config.toml
n_layer = 10
n_experts = 8
experts_per_token = 1
moe_layers = [0, 1, 2, 3, 4, 5, 6, 7, 8, 9]
normalize_top_k = false
routed_scale = 1.0
balance_bias = false
scale_expert_input = true
norm = "rmsnorm"
optimizer = "muon_variant"
lr = 0.00232
grad_clip = 2.0
steps = 7957
dataset = "wikipedia_en"
Below are experts of layer 7 (counted from 0) of a mixture-of-experts language model. Rows are named router (the router's row for the expert), gate (a neuron's input weights, with its number), up (a neuron's input weights, with its number) and show model dimensions 0-95. Each number is 50 + 10 x the weight over its row's rms, rounded and kept within 0 to 99.
After each expert's rows: "mostly gets" lists some tokens that are sent to it at least half of the time. This comes from a sample of Wikipedia text that the model never trained on.

# expert 1
router:67 43 49 46 46 59 56 51 49 68 72 50 64 42 37 58 48 42 42 55 40 48 64 54 39 49 56 34 64 46 53 60 41 55 62 40 74 48 71 55 48 60 54 51 48 42 41 49 45 63 57 58 31 54 54 47 48 50 29 63 34 51 56 44 55 54 60 44 60 50 59 67 48 54 40 26 47 53 54 54 47 76 43 32 39 51 42 35 49 59 34 48 53 58 44 49
gate8:58 51 49 52 35 60 59 43 59 70 36 44 33 44 47 47 49 51 36 46 58 45 65 56 42 57 57 42 62 50 53 50 38 49 51 30 52 45 47 56 49 53 58 45 56 35 35 50 35 65 49 55 41 56 53 46 48 48 54 52 53 45 21 33 51 28 54 42 39 38 56 29 61 47 47 36 53 45 78 65 57 30 65 49 43 55 49 67 45 44 47 49 32 49 44 50
up8:45 52 53 49 38 54 51 48 57 54 37 44 50 55 49 76 25 36 68 39 60 52 57 53 61 45 58 51 47 43 42 52 53 57 51 52 45 49 49 49 66 38 39 59 23 75 31 46 40 47 57 42 53 54 52 60 58 47 55 56 52 31 60 47 56 58 54 64 34 54 57 64 51 49 47 58 52 59 31 53 45 30 57 63 43 64 66 46 54 58 33 44 35 41 46 41
gate9:43 49 38 51 52 59 60 58 44 69 28 60 53 48 43 58 51 18 23 54 56 60 52 37 64 49 52 66 47 55 58 60 43 43 35 35 61 48 64 40 48 27 50 71 49 44 46 60 45 52 42 66 56 48 41 43 66 65 48 45 53 48 58 46 51 51 69 58 60 52 52 51 51 60 53 35 51 39 58 41 52 53 42 31 49 64 45 40 44 42 50 51 54 44 54 45
up9:47 45 42 48 36 63 52 44 44 54 46 71 63 53 51 71 47 35 41 42 62 44 30 47 64 41 46 39 24 66 45 62 47 43 47 52 57 50 65 48 54 51 46 50 54 59 42 45 54 53 58 61 52 62 64 37 54 62 51 54 55 59 66 54 33 58 44 55 48 63 37 43 24 72 43 40 34 59 60 45 42 46 46 45 46 45 42 59 60 59 44 63 35 43 50 63
gate10:63 55 59 55 59 56 70 61 49 40 66 62 58 68 56 48 41 45 50 71 50 64 46 55 56 42 52 59 57 70 40 64 30 40 53 39 56 49 45 50 51 52 42 43 59 43 52 53 54 68 38 43 58 51 40 45 48 38 54 39 43 53 36 51 50 56 27 58 65 75 52 45 52 66 48 57 44 61 62 47 37 63 44 47 62 41 55 57 49 35 52 62 53 47 29 37
up10:55 53 48 61 42 63 52 36 32 33 45 20 79 55 41 41 40 61 40 53 46 42 59 40 64 41 38 52 45 46 61 59 62 66 50 57 50 59 40 55 58 44 42 63 48 45 55 69 58 63 62 42 57 57 58 53 59 33 48 37 55 49 50 48 42 52 50 46 64 49 58 58 50 39 45 66 52 59 43 50 45 64 53 53 54 58 40 44 41 47 54 59 79 60 41 49
gate11:65 41 44 55 46 65 62 43 60 50 59 52 52 45 50 43 51 66 51 39 65 58 58 51 46 32 49 33 55 45 49 53 76 40 42 61 42 41 60 46 42 40 58 58 45 43 55 56 59 46 59 44 55 43 62 63 68 52 47 53 54 52 43 34 40 53 38 48 56 51 57 58 62 45 56 31 39 48 62 24 30 62 43 65 43 64 49 52 65 40 35 52 63 54 49 27
up11:44 41 52 31 52 60 74 49 69 48 66 57 38 64 32 47 55 55 48 49 54 41 36 42 45 40 47 53 67 49 53 49 40 44 59 50 34 58 45 41 46 50 43 47 71 45 25 54 54 47 63 37 39 36 48 37 60 28 52 47 55 72 61 46 55 70 52 39 51 48 40 55 62 44 56 54 43 40 51 54 56 55 45 44 38 49 38 67 60 54 45 43 45 34 44 44
gate12:66 45 48 53 58 63 39 53 67 58 66 59 60 54 42 48 36 31 56 37 46 34 55 27 48 53 44 62 45 55 51 55 34 49 59 63 65 38 56 59 57 57 41 54 42 48 44 58 41 52 53 41 50 66 49 46 48 31 38 45 56 45 45 49 47 49 52 72 43 55 54 32 50 43 50 68 49 71 54 65 56 26 60 39 35 52 61 57 49 38 52 64 42 55 38 55
up12:45 49 43 67 42 36 38 44 48 47 40 63 75 36 56 61 61 31 41 50 41 53 37 75 50 55 40 45 49 50 47 43 39 53 51 41 34 51 48 60 54 45 53 46 58 44 47 34 45 49 60 50 38 41 46 54 55 36 46 60 62 52 44 58 31 44 66 56 26 58 45 57 48 48 40 56 44 39 54 55 53 57 22 56 40 52 65 43 53 69 56 52 69 35 50 54
mostly gets: ";", "\n  ", "In ", "Born", ");", "See "

# expert 0
router:57 47 47 28 33 51 62 45 57 62 51 49 52 39 33 56 36 47 44 56 52 46 62 43 59 53 59 42 71 55 54 58 44 54 52 37 54 44 63 47 41 58 43 49 42 49 44 41 47 56 41 53 52 48 65 34 42 56 34 46 55 52 57 47 48 46 35 48 60 52 45 52 34 44 40 51 39 55 48 89 66 67 54 39 53 64 45 54 60 47 61 64 69 52 64 69
gate8:60 40 59 42 65 38 61 61 63 58 46 45 39 41 45 60 40 39 73 47 44 55 48 47 45 62 47 41 52 37 56 63 32 48 51 64 52 41 73 56 58 70 44 60 39 43 58 45 42 44 53 30 54 52 42 57 44 39 56 23 51 38 66 43 43 49 50 43 42 57 37 54 41 57 40 47 54 50 50 34 45 53 43 75 44 67 61 62 43 45 52 44 56 57 39 41
up8:65 38 56 37 37 58 47 39 55 65 56 55 68 31 58 48 53 52 46 52 73 54 56 48 37 38 75 43 38 53 51 62 33 41 49 38 50 34 59 56 60 53 47 67 54 33 57 49 56 49 55 51 35 57 37 31 59 48 42 44 39 47 47 32 53 60 36 48 70 67 43 47 45 56 42 35 54 52 49 43 45 53 42 57 39 64 44 57 39 44 56 44 58 51 44 43
gate9:55 49 59 54 61 54 49 61 66 39 46 52 63 41 58 55 37 44 46 30 46 42 58 59 51 56 48 35 51 53 43 56 26 50 54 54 39 40 62 44 44 40 48 68 27 58 45 51 44 38 68 72 55 42 39 35 54 50 35 48 58 67 50 45 35 51 54 49 45 39 69 56 50 43 55 39 44 54 47 67 46 59 41 41 23 56 53 49 37 57 34 57 42 48 61 47
up9:46 46 37 59 36 50 33 54 65 51 58 56 51 72 43 35 43 39 45 44 43 38 53 54 54 62 78 52 53 40 47 55 39 42 66 44 52 36 48 48 64 58 38 47 30 55 54 39 49 41 44 31 61 42 52 38 41 37 41 53 40 29 54 61 37 44 41 44 56 45 55 58 44 73 51 48 40 67 49 52 56 36 40 47 58 35 43 57 45 50 43 52 48 63 69 47
gate10:58 55 50 46 49 60 44 61 39 46 49 46 65 42 38 43 47 61 44 44 53 39 56 60 52 49 49 40 48 29 51 48 59 51 46 54 42 45 44 50 48 52 62 55 62 34 52 61 52 64 55 42 75 54 61 42 64 34 72 50 65 49 41 54 63 49 43 49 34 71 33 81 49 36 34 45 44 59 65 63 41 61 38 60 47 59 46 48 55 52 47 64 54 38 40 42
up10:46 51 59 55 41 61 41 50 65 44 30 48 54 37 54 52 49 58 35 50 74 65 40 48 58 43 46 46 46 71 52 31 50 35 67 60 63 55 44 56 49 72 37 37 42 68 50 68 43 27 51 57 41 27 46 49 46 42 59 55 46 50 49 63 31 53 41 47 54 59 56 57 51 51 42 34 41 43 40 44 65 48 46 41 38 49 54 52 45 46 40 49 46 61 55 58
gate11:60 49 57 30 49 42 50 46 38 46 42 48 50 72 46 41 39 47 50 51 48 42 52 45 43 47 65 43 43 52 62 70 58 59 53 61 50 47 71 30 52 58 41 42 54 54 42 46 53 66 57 44 33 56 59 45 39 61 65 40 40 39 34 40 36 54 42 50 45 61 54 54 64 51 63 50 66 49 61 50 42 57 84 39 48 55 44 37 62 57 38 41 43 37 37 44
up11:47 39 45 62 41 46 44 39 67 67 41 56 37 44 39 46 42 50 42 46 56 62 28 64 52 57 56 43 44 60 47 51 38 53 40 64 62 31 36 55 54 51 50 32 39 55 52 49 51 54 42 70 58 39 50 50 36 31 45 37 51 47 64 46 24 49 62 63 63 55 56 64 47 41 40 65 49 62 52 45 40 50 42 50 40 46 62 51 48 59 41 60 39 35 56 34
gate12:45 45 57 58 66 54 41 67 61 44 45 54 38 57 54 58 61 62 32 34 44 45 47 60 55 66 53 53 64 55 65 33 45 58 64 49 25 38 62 51 52 39 47 51 48 34 58 55 63 51 58 58 49 45 65 54 40 48 43 43 52 56 67 45 45 40 49 61 48 45 67 59 40 67 48 52 71 39 55 49 64 61 52 46 57 47 51 50 49 43 30 52 27 64 60 35
up12:44 54 55 28 47 61 58 52 59 39 64 36 63 45 48 45 56 65 55 53 35 51 65 44 31 64 45 46 40 43 39 33 36 48 48 48 41 39 51 55 45 58 54 53 55 46 35 60 60 36 70 61 64 29 54 52 48 49 47 44 46 40 53 29 45 53 59 47 51 66 56 66 39 46 60 57 50 34 40 51 65 66 58 38 41 50 48 37 51 57 57 57 46 70 64 58
mostly gets: "MF ", "Votes ", "Candidate ", "votes ", "FW ", "| "

# expert 3
router:52 39 42 38 46 40 64 56 48 51 64 79 49 52 64 51 34 42 44 44 66 44 65 44 50 42 49 57 62 43 51 46 55 41 40 44 62 53 45 54 56 54 45 51 60 52 50 46 48 52 26 49 37 34 39 45 40 44 41 54 47 32 36 48 56 46 60 47 47 41 48 59 42 43 11 32 45 41 48 65 31 49 51 45 52 59 60 55 56 38 60 55 64 46 41 57
gate8:35 47 57 48 42 61 51 43 57 52 46 47 70 44 51 38 36 44 51 39 68 42 54 43 59 51 47 52 41 50 71 49 50 24 47 40 59 44 34 49 53 52 40 58 59 56 55 56 56 52 46 55 70 16 54 50 40 51 38 49 43 49 70 44 65 62 56 64 69 34 53 55 51 37 49 48 47 65 56 37 51 46 55 54 43 48 42 48 54 42 39 58 65 65 42 33
up8:22 57 50 51 46 32 60 50 46 47 45 46 56 55 64 45 44 58 65 58 46 65 35 50 52 47 50 52 62 66 51 62 37 66 37 50 58 42 36 61 30 38 60 45 48 38 45 48 41 43 57 64 57 84 47 49 52 61 63 49 61 57 54 73 50 54 55 62 56 45 48 52 64 55 52 48 48 51 50 59 53 71 55 38 67 59 40 59 53 61 55 50 62 49 55 57
gate9:65 37 42 49 41 51 50 41 52 53 51 47 47 52 61 47 59 48 42 61 45 44 57 58 46 69 52 66 55 27 56 56 23 42 44 38 50 48 53 35 60 40 38 55 58 41 57 37 31 55 60 61 49 45 37 65 49 30 58 42 54 34 32 42 47 44 29 56 56 51 45 61 40 44 40 70 37 43 52 50 44 35 51 51 40 36 61 48 43 55 57 63 63 48 63 58
up9:54 44 43 43 40 59 60 55 58 37 37 47 46 47 64 55 59 53 58 61 25 47 49 56 55 39 36 54 55 65 31 49 63 38 61 41 57 57 54 42 37 63 54 59 58 43 67 43 32 71 55 72 49 41 41 43 65 45 61 59 45 44 39 54 66 59 46 43 55 64 33 27 50 50 69 49 35 51 34 44 48 64 50 53 49 51 53 61 51 51 55 58 54 59 51 55
gate10:32 38 51 54 51 55 57 35 32 54 49 57 49 45 51 69 37 52 56 63 65 34 51 44 53 64 53 47 46 47 63 43 32 43 45 43 46 47 43 59 31 47 42 49 58 32 57 27 65 43 61 45 38 33 44 63 54 52 33 67 57 35 45 47 34 47 45 57 50 52 30 59 52 41 61 48 47 51 35 54 55 52 61 45 44 61 58 56 54 62 62 49 60 30 44 62
up10:54 63 63 72 63 64 47 32 66 46 63 48 51 68 52 30 26 48 36 54 37 44 41 39 65 65 65 49 48 51 61 52 60 47 44 77 62 50 57 55 55 70 43 46 40 71 45 52 52 37 38 60 53 45 54 59 46 42 59 35 50 52 53 45 54 51 40 45 55 59 69 52 48 48 55 44 44 50 49 37 47 60 47 65 45 46 50 57 47 59 38 39 53 41 59 51
gate11:44 44 49 76 56 56 38 55 54 38 48 53 40 52 54 48 52 53 48 45 63 52 51 46 57 57 47 59 47 39 66 44 37 34 46 59 58 41 56 67 61 43 42 52 60 58 54 52 64 73 47 67 51 37 76 37 42 51 38 46 39 60 47 54 51 44 62 45 61 36 42 56 49 70 40 33 44 34 53 61 40 44 65 45 54 33 45 47 61 36 40 50 70 50 61 54
up11:42 58 54 64 35 60 74 40 43 47 35 53 40 60 54 48 41 54 48 53 56 70 62 37 43 44 43 50 49 25 57 46 44 54 43 49 63 39 50 62 57 48 30 51 47 55 45 41 54 80 51 51 63 44 54 49 45 56 49 51 35 51 61 31 43 57 59 58 46 56 56 43 60 52 52 59 36 46 58 42 51 36 69 72 41 31 43 33 55 47 46 46 55 45 44 42
gate12:51 37 51 43 44 56 52 41 55 61 42 58 64 47 34 37 48 46 45 33 68 33 44 68 53 55 45 70 55 68 62 58 60 49 39 38 42 41 71 54 44 63 44 64 53 58 56 41 47 46 52 74 51 51 48 49 48 46 55 45 53 42 40 66 56 45 33 37 51 65 39 49 48 64 32 62 40 49 46 57 43 20 53 42 52 56 53 57 39 53 53 49 64 46 52 56
up12:59 49 52 65 77 33 48 58 58 74 42 54 65 47 62 41 44 59 52 54 51 57 44 47 51 30 58 42 49 41 45 46 32 51 54 62 47 63 68 51 33 44 57 44 42 54 47 74 47 51 46 46 49 56 44 72 40 52 39 65 43 54 54 47 48 47 59 62 64 52 46 34 51 48 66 43 51 53 43 52 67 83 46 53 62 42 58 44 44 54 52 44 43 51 48 45
mostly gets: "University ", "John ", "William ", "ara ", "David ", "i "

# expert 6
router:56 50 26 58 50 49 59 56 67 52 65 43 44 33 44 60 38 31 53 30 56 55 45 43 51 49 42 57 45 46 44 50 58 49 44 25 57 48 49 36 48 51 37 60 51 52 48 26 69 50 52 43 41 48 55 38 34 44 45 45 46 32 45 43 61 29 56 54 48 58 43 60 33 37 36 47 47 57 55 60 47 61 75 42 60 51 44 55 58 58 50 52 51 32 54 40
gate8:61 46 74 37 40 59 40 54 41 36 63 54 54 43 36 55 49 51 58 55 38 54 34 51 59 53 44 43 54 41 58 37 39 33 43 50 40 60 36 41 53 61 41 39 52 39 60 45 56 65 42 41 59 46 45 64 59 53 54 64 49 50 33 46 59 45 56 37 46 41 34 43 43 48 39 53 59 43 52 77 28 55 36 60 44 67 48 48 64 55 63 59 70 48 46 44
up8:45 44 52 62 50 44 50 47 56 62 57 59 53 38 61 52 48 41 53 29 52 46 16 46 43 42 46 39 54 49 42 69 43 59 36 59 46 45 48 41 68 53 39 55 40 68 50 37 57 66 46 63 52 32 39 51 41 50 48 69 39 61 51 52 51 62 61 60 71 44 38 56 45 52 49 55 65 50 43 56 39 37 64 56 48 69 53 42 47 29 47 58 50 53 36 45
gate9:51 70 43 56 55 77 49 51 53 59 55 65 64 44 54 34 62 50 50 54 47 37 45 44 41 39 62 50 71 46 62 40 60 59 54 42 39 39 58 54 48 44 44 55 45 43 54 56 62 34 42 38 43 58 41 37 54 71 69 45 54 37 60 50 59 51 70 46 46 31 53 47 52 45 48 26 31 60 52 48 42 52 62 53 62 38 47 40 53 63 46 38 53 46 60 61
up9:51 53 67 50 46 49 41 36 64 53 37 50 59 54 38 59 48 54 52 42 33 50 40 32 48 51 39 32 46 54 58 39 48 54 46 50 47 52 57 69 41 81 53 70 51 55 57 53 32 41 44 58 52 41 40 41 38 53 61 54 29 48 41 56 48 53 51 47 51 42 43 62 48 66 65 48 31 58 55 42 76 50 47 41 63 39 59 60 48 50 45 58 44 50 28 61
gate10:55 63 38 46 46 60 44 50 58 34 49 60 45 51 57 50 51 53 45 35 31 36 47 49 78 58 47 43 49 42 49 49 54 54 35 68 62 53 49 34 54 45 56 48 45 63 46 57 37 60 45 24 44 71 43 41 41 40 52 57 62 44 44 58 49 48 49 60 51 50 55 50 22 41 75 51 48 41 63 40 61 35 57 43 57 60 32 52 45 36 62 48 60 50 45 50
up10:45 53 42 45 55 60 51 49 47 56 50 64 55 32 40 55 45 46 39 48 37 54 47 50 46 31 35 79 65 57 41 51 48 36 55 62 40 50 52 58 69 45 51 41 62 51 53 54 26 42 41 48 41 56 65 59 58 46 50 37 63 41 51 60 48 61 43 43 38 54 66 58 33 46 60 47 67 70 46 52 67 47 45 61 34 44 29 66 60 50 48 42 57 44 50 56
gate11:57 50 64 44 46 59 52 52 40 54 56 53 48 55 39 49 66 33 53 75 59 58 52 64 55 53 62 48 39 43 39 47 57 51 67 52 38 47 46 51 62 40 40 38 46 62 45 47 35 59 47 36 73 60 47 44 29 67 59 45 46 38 60 35 71 59 45 63 50 65 52 47 50 65 32 60 41 50 44 56 46 52 45 60 59 25 55 52 30 40 48 43 46 54 47 45
up11:58 36 49 50 68 45 61 59 65 52 58 43 48 30 51 52 70 55 68 49 54 47 54 57 56 57 44 46 43 45 42 36 53 30 60 41 35 72 52 66 30 43 55 66 60 66 53 46 60 63 37 46 47 46 71 48 43 42 41 42 47 30 55 46 41 50 58 51 44 47 30 26 39 51 55 45 52 43 58 51 56 52 48 64 60 47 54 44 52 38 50 42 50 62 60 60
gate12:49 54 50 44 44 45 55 25 55 46 37 51 60 66 59 68 70 47 40 54 63 48 48 59 55 33 46 59 56 65 51 66 60 66 35 64 52 48 54 43 52 45 62 47 55 35 65 33 50 54 44 44 55 54 46 60 76 45 52 53 47 44 56 39 48 49 61 55 41 32 44 44 46 54 47 49 50 41 37 38 59 36 28 48 30 41 28 44 50 41 41 49 61 47 49 46
up12:58 48 51 61 55 44 55 54 60 56 46 50 44 46 25 29 52 47 51 43 45 61 31 64 48 61 55 59 44 43 48 55 61 56 39 47 31 57 27 50 43 33 55 57 54 58 51 39 56 45 44 52 66 54 45 47 34 43 34 54 32 51 62 28 46 46 56 63 49 47 60 58 53 53 43 55 40 29 35 44 45 61 57 50 38 34 29 51 63 36 59 47 59 48 48 35
mostly gets: "Sh", "sp", "Bar", "Ch", "Cl", "Br"

# expert 4
router:43 64 48 28 35 52 60 46 39 56 52 54 59 42 51 43 31 53 51 36 52 64 57 43 53 53 38 49 51 46 47 51 39 49 56 32 62 73 84 52 54 51 59 60 52 54 37 27 50 37 49 43 34 47 61 27 49 44 34 51 49 51 34 64 55 48 50 51 63 33 63 56 47 45 39 51 39 47 47 59 36 56 51 46 44 45 63 47 44 36 40 43 60 53 50 52
gate8:25 25 50 55 54 31 45 43 52 47 50 53 50 42 62 38 63 48 54 56 63 42 41 50 66 46 58 30 62 53 60 44 52 30 28 39 54 47 58 62 47 47 55 45 53 49 47 62 42 59 36 49 47 36 38 57 46 56 45 48 56 59 36 63 49 52 53 51 29 67 43 51 55 60 52 49 64 50 34 59 54 67 39 40 54 53 56 38 46 50 54 58 37 59 27 40
up8:55 39 55 61 33 34 50 73 46 40 49 36 62 37 58 41 60 42 63 32 43 71 45 44 37 71 57 46 44 54 45 59 47 39 54 46 47 53 53 55 52 64 53 55 58 41 48 58 65 64 69 58 48 62 64 50 52 61 59 67 52 57 61 56 48 60 38 35 53 36 52 37 60 50 45 39 52 68 49 66 41 38 45 50 33 42 50 56 37 62 63 51 54 46 47 44
gate9:39 70 41 34 47 49 48 62 57 53 54 49 36 55 48 47 40 49 55 48 44 41 39 52 51 50 55 51 41 54 52 34 50 55 67 50 53 63 55 60 58 55 60 41 26 74 47 67 37 50 52 57 65 37 50 55 46 44 39 49 41 53 47 37 65 51 57 50 50 43 46 52 61 56 54 52 67 81 32 53 44 55 48 37 53 80 40 61 39 43 47 33 63 46 53 47
up9:46 66 40 50 59 67 68 44 71 43 60 47 43 50 48 48 50 54 53 59 57 44 51 55 40 64 56 43 55 48 63 63 49 42 73 56 49 67 39 62 54 40 58 44 41 45 69 61 50 50 80 38 58 51 51 51 45 54 52 47 49 75 55 35 56 41 35 56 54 42 47 61 44 57 38 49 41 60 60 49 61 39 40 40 50 56 27 47 57 43 33 53 67 55 55 44
gate10:58 40 45 50 38 57 51 40 57 61 57 74 47 56 37 53 48 62 40 53 56 60 31 52 51 55 62 60 51 56 63 58 38 62 49 49 49 45 31 56 41 48 36 60 69 56 31 49 44 41 52 28 24 51 56 43 43 42 67 50 48 28 58 67 59 48 60 56 55 41 51 45 49 56 72 63 37 46 46 49 51 53 39 46 55 48 65 56 60 43 36 51 43 52 53 63
up10:56 56 40 51 32 40 46 51 51 57 59 37 49 55 49 69 55 65 49 56 33 49 34 53 38 70 78 42 49 39 50 46 64 62 46 55 49 49 37 33 45 38 45 50 72 40 26 46 51 46 53 51 46 41 64 42 51 55 67 53 72 52 63 44 50 58 64 46 63 37 54 52 49 35 55 51 42 49 49 32 49 53 58 56 63 41 48 51 62 52 54 37 36 50 62 47
gate11:50 46 46 46 57 60 37 44 47 36 50 41 58 62 59 40 57 58 47 59 58 60 45 31 54 67 37 36 50 63 48 55 58 38 44 46 36 28 57 40 42 53 42 40 41 46 75 31 51 52 41 59 59 62 38 45 25 51 65 52 59 57 64 40 49 45 55 48 61 61 37 34 42 62 60 58 70 55 51 58 39 46 53 59 44 57 63 48 56 48 37 46 64 39 51 54
up11:61 69 55 38 51 40 40 39 57 39 46 49 52 45 48 42 66 60 57 57 45 40 63 28 49 55 41 42 44 54 48 65 44 55 48 52 49 54 59 52 38 46 71 51 47 28 59 32 53 41 55 62 57 52 50 62 55 59 54 69 66 51 82 35 51 59 51 51 47 51 61 55 48 33 21 56 61 51 44 55 48 45 42 56 49 49 62 59 34 50 55 46 44 64 56 51
gate12:33 52 45 54 47 52 51 42 54 59 66 64 66 44 64 46 58 51 46 47 49 71 54 47 53 34 42 58 39 75 51 68 63 56 51 49 51 40 35 49 48 50 32 39 63 57 60 35 74 50 53 61 54 63 60 42 61 59 65 36 51 59 41 54 58 42 34 58 48 54 37 45 41 48 50 43 43 62 67 60 43 56 62 40 48 46 37 64 60 44 53 39 53 44 49 30
up12:49 38 54 52 39 49 62 43 40 50 49 30 51 44 51 62 56 49 46 46 40 65 62 61 48 51 51 54 59 48 50 49 66 41 54 49 47 34 41 45 31 54 48 51 45 57 41 62 42 51 51 63 51 28 37 57 37 49 41 42 60 45 59 54 38 48 54 54 53 53 38 53 39 56 70 41 68 49 79 44 73 42 32 30 59 46 41 55 47 38 76 51 60 51 60 44
mostly gets: "was ", "which ", "who ", "been ", "He ", "have "

# expert 5
router:54 43 51 33 48 74 46 56 62 50 59 56 45 42 49 45 50 46 34 52 55 46 59 31 55 53 65 58 59 44 57 37 48 60 31 50 57 43 83 33 52 44 51 62 48 61 51 52 43 59 58 50 41 39 59 61 38 28 43 44 62 37 39 60 54 49 59 50 45 36 59 48 42 36 35 46 36 56 69 42 42 63 52 44 53 34 64 50 53 36 53 53 43 62 46 55
gate8:55 67 47 42 50 51 56 51 50 45 44 43 64 44 44 58 53 42 42 71 53 61 48 35 60 56 47 50 68 43 53 45 26 38 44 65 46 72 52 53 47 39 39 62 60 53 38 53 34 56 54 58 44 65 51 65 39 52 38 40 46 45 48 46 35 58 47 46 55 46 50 42 44 55 62 44 59 32 38 54 61 33 45 44 27 31 46 37 63 47 28 48 66 54 55 41
up8:52 44 50 44 58 55 47 46 34 27 48 44 58 61 50 45 45 44 43 48 72 60 61 45 44 28 53 56 37 57 56 52 65 50 36 53 51 53 56 71 31 66 56 56 37 36 32 49 51 47 37 60 53 39 75 53 73 49 59 47 48 52 48 53 53 54 44 43 48 62 63 35 67 43 39 51 65 56 44 45 43 49 40 57 51 58 37 64 57 52 58 68 37 54 46 54
gate9:44 58 53 55 56 62 61 51 48 52 60 63 39 41 36 34 44 48 40 44 53 51 56 49 46 48 37 34 41 50 41 45 56 51 52 27 57 47 53 36 61 60 57 49 37 51 51 57 44 59 40 55 23 41 37 31 53 47 74 51 38 22 49 52 65 44 43 45 45 62 41 53 47 38 65 47 65 57 51 58 45 41 50 42 56 40 55 46 61 53 61 46 20 45 46 47
up9:51 65 70 60 61 61 59 61 34 47 55 59 43 55 50 63 40 51 41 47 61 47 46 47 34 54 52 45 46 41 29 42 70 43 52 38 58 60 41 46 43 39 52 53 60 40 57 60 61 71 74 46 52 51 41 58 49 40 58 64 57 36 47 43 39 44 51 54 37 46 49 68 57 45 35 56 42 46 55 58 30 65 38 32 46 57 65 52 62 58 43 39 54 48 65 45
gate10:42 58 42 27 63 40 54 62 47 47 53 55 66 45 49 48 57 54 54 51 68 57 75 54 64 59 50 41 30 53 48 34 63 62 48 44 45 46 32 45 42 57 42 34 52 68 47 35 68 46 41 60 51 51 37 51 43 63 49 59 50 66 53 52 57 56 47 33 45 28 50 48 46 61 39 51 64 54 46 67 59 36 54 68 53 46 43 53 49 56 44 56 33 64 57 53
up10:38 49 40 38 49 31 38 32 51 42 40 61 50 52 58 56 56 45 56 51 57 63 32 50 50 64 56 52 52 38 60 27 30 39 48 58 62 35 57 39 30 40 36 62 59 59 62 51 34 58 55 52 49 56 71 51 55 64 46 43 54 49 29 48 47 53 37 41 73 49 53 42 54 59 51 64 55 47 41 55 42 44 51 52 53 32 59 56 62 49 46 48 47 41 32 39
gate11:45 34 41 51 50 64 40 35 67 50 58 49 61 49 51 57 44 53 54 58 40 67 55 51 47 73 52 52 62 49 44 65 51 57 52 53 68 34 37 43 50 57 38 59 66 59 38 40 36 54 47 48 57 60 42 58 55 67 40 37 54 55 56 42 54 42 34 67 60 41 35 60 39 53 55 40 57 64 57 27 39 58 55 41 59 64 41 47 42 48 28 46 56 53 34 52
up11:40 50 57 43 44 34 49 58 45 44 34 47 39 38 57 49 66 55 56 56 75 47 33 50 35 48 28 55 50 51 53 54 63 52 45 59 35 45 64 38 48 67 65 58 37 60 40 62 54 56 52 28 58 43 38 61 54 44 45 51 49 47 57 57 50 53 42 43 38 44 48 77 45 46 54 70 29 59 68 56 58 47 44 57 39 66 47 45 57 48 58 54 42 44 63 49
gate12:51 54 57 51 33 59 51 52 73 48 48 49 50 41 43 39 48 47 63 44 60 59 47 30 46 48 39 65 29 54 57 28 49 40 40 49 53 68 44 46 62 54 46 45 58 37 67 58 46 46 48 50 41 71 52 47 41 53 52 51 34 64 43 50 56 69 47 63 47 49 58 35 66 42 57 48 44 45 43 37 45 42 70 42 41 45 44 61 68 73 46 65 53 37 53 58
up12:39 66 33 48 57 54 55 41 55 60 60 36 35 44 42 41 46 61 47 70 45 40 37 50 42 38 46 42 44 31 54 49 39 39 42 61 58 39 53 43 52 55 42 63 48 33 38 47 53 38 68 35 53 53 42 55 52 41 65 53 57 63 51 53 43 50 44 49 42 59 38 79 33 43 53 38 57 31 68 53 53 47 47 57 36 69 43 36 58 42 61 48 55 49 57 53
mostly gets: "film", "football ", "local ", "son", "life", "anim"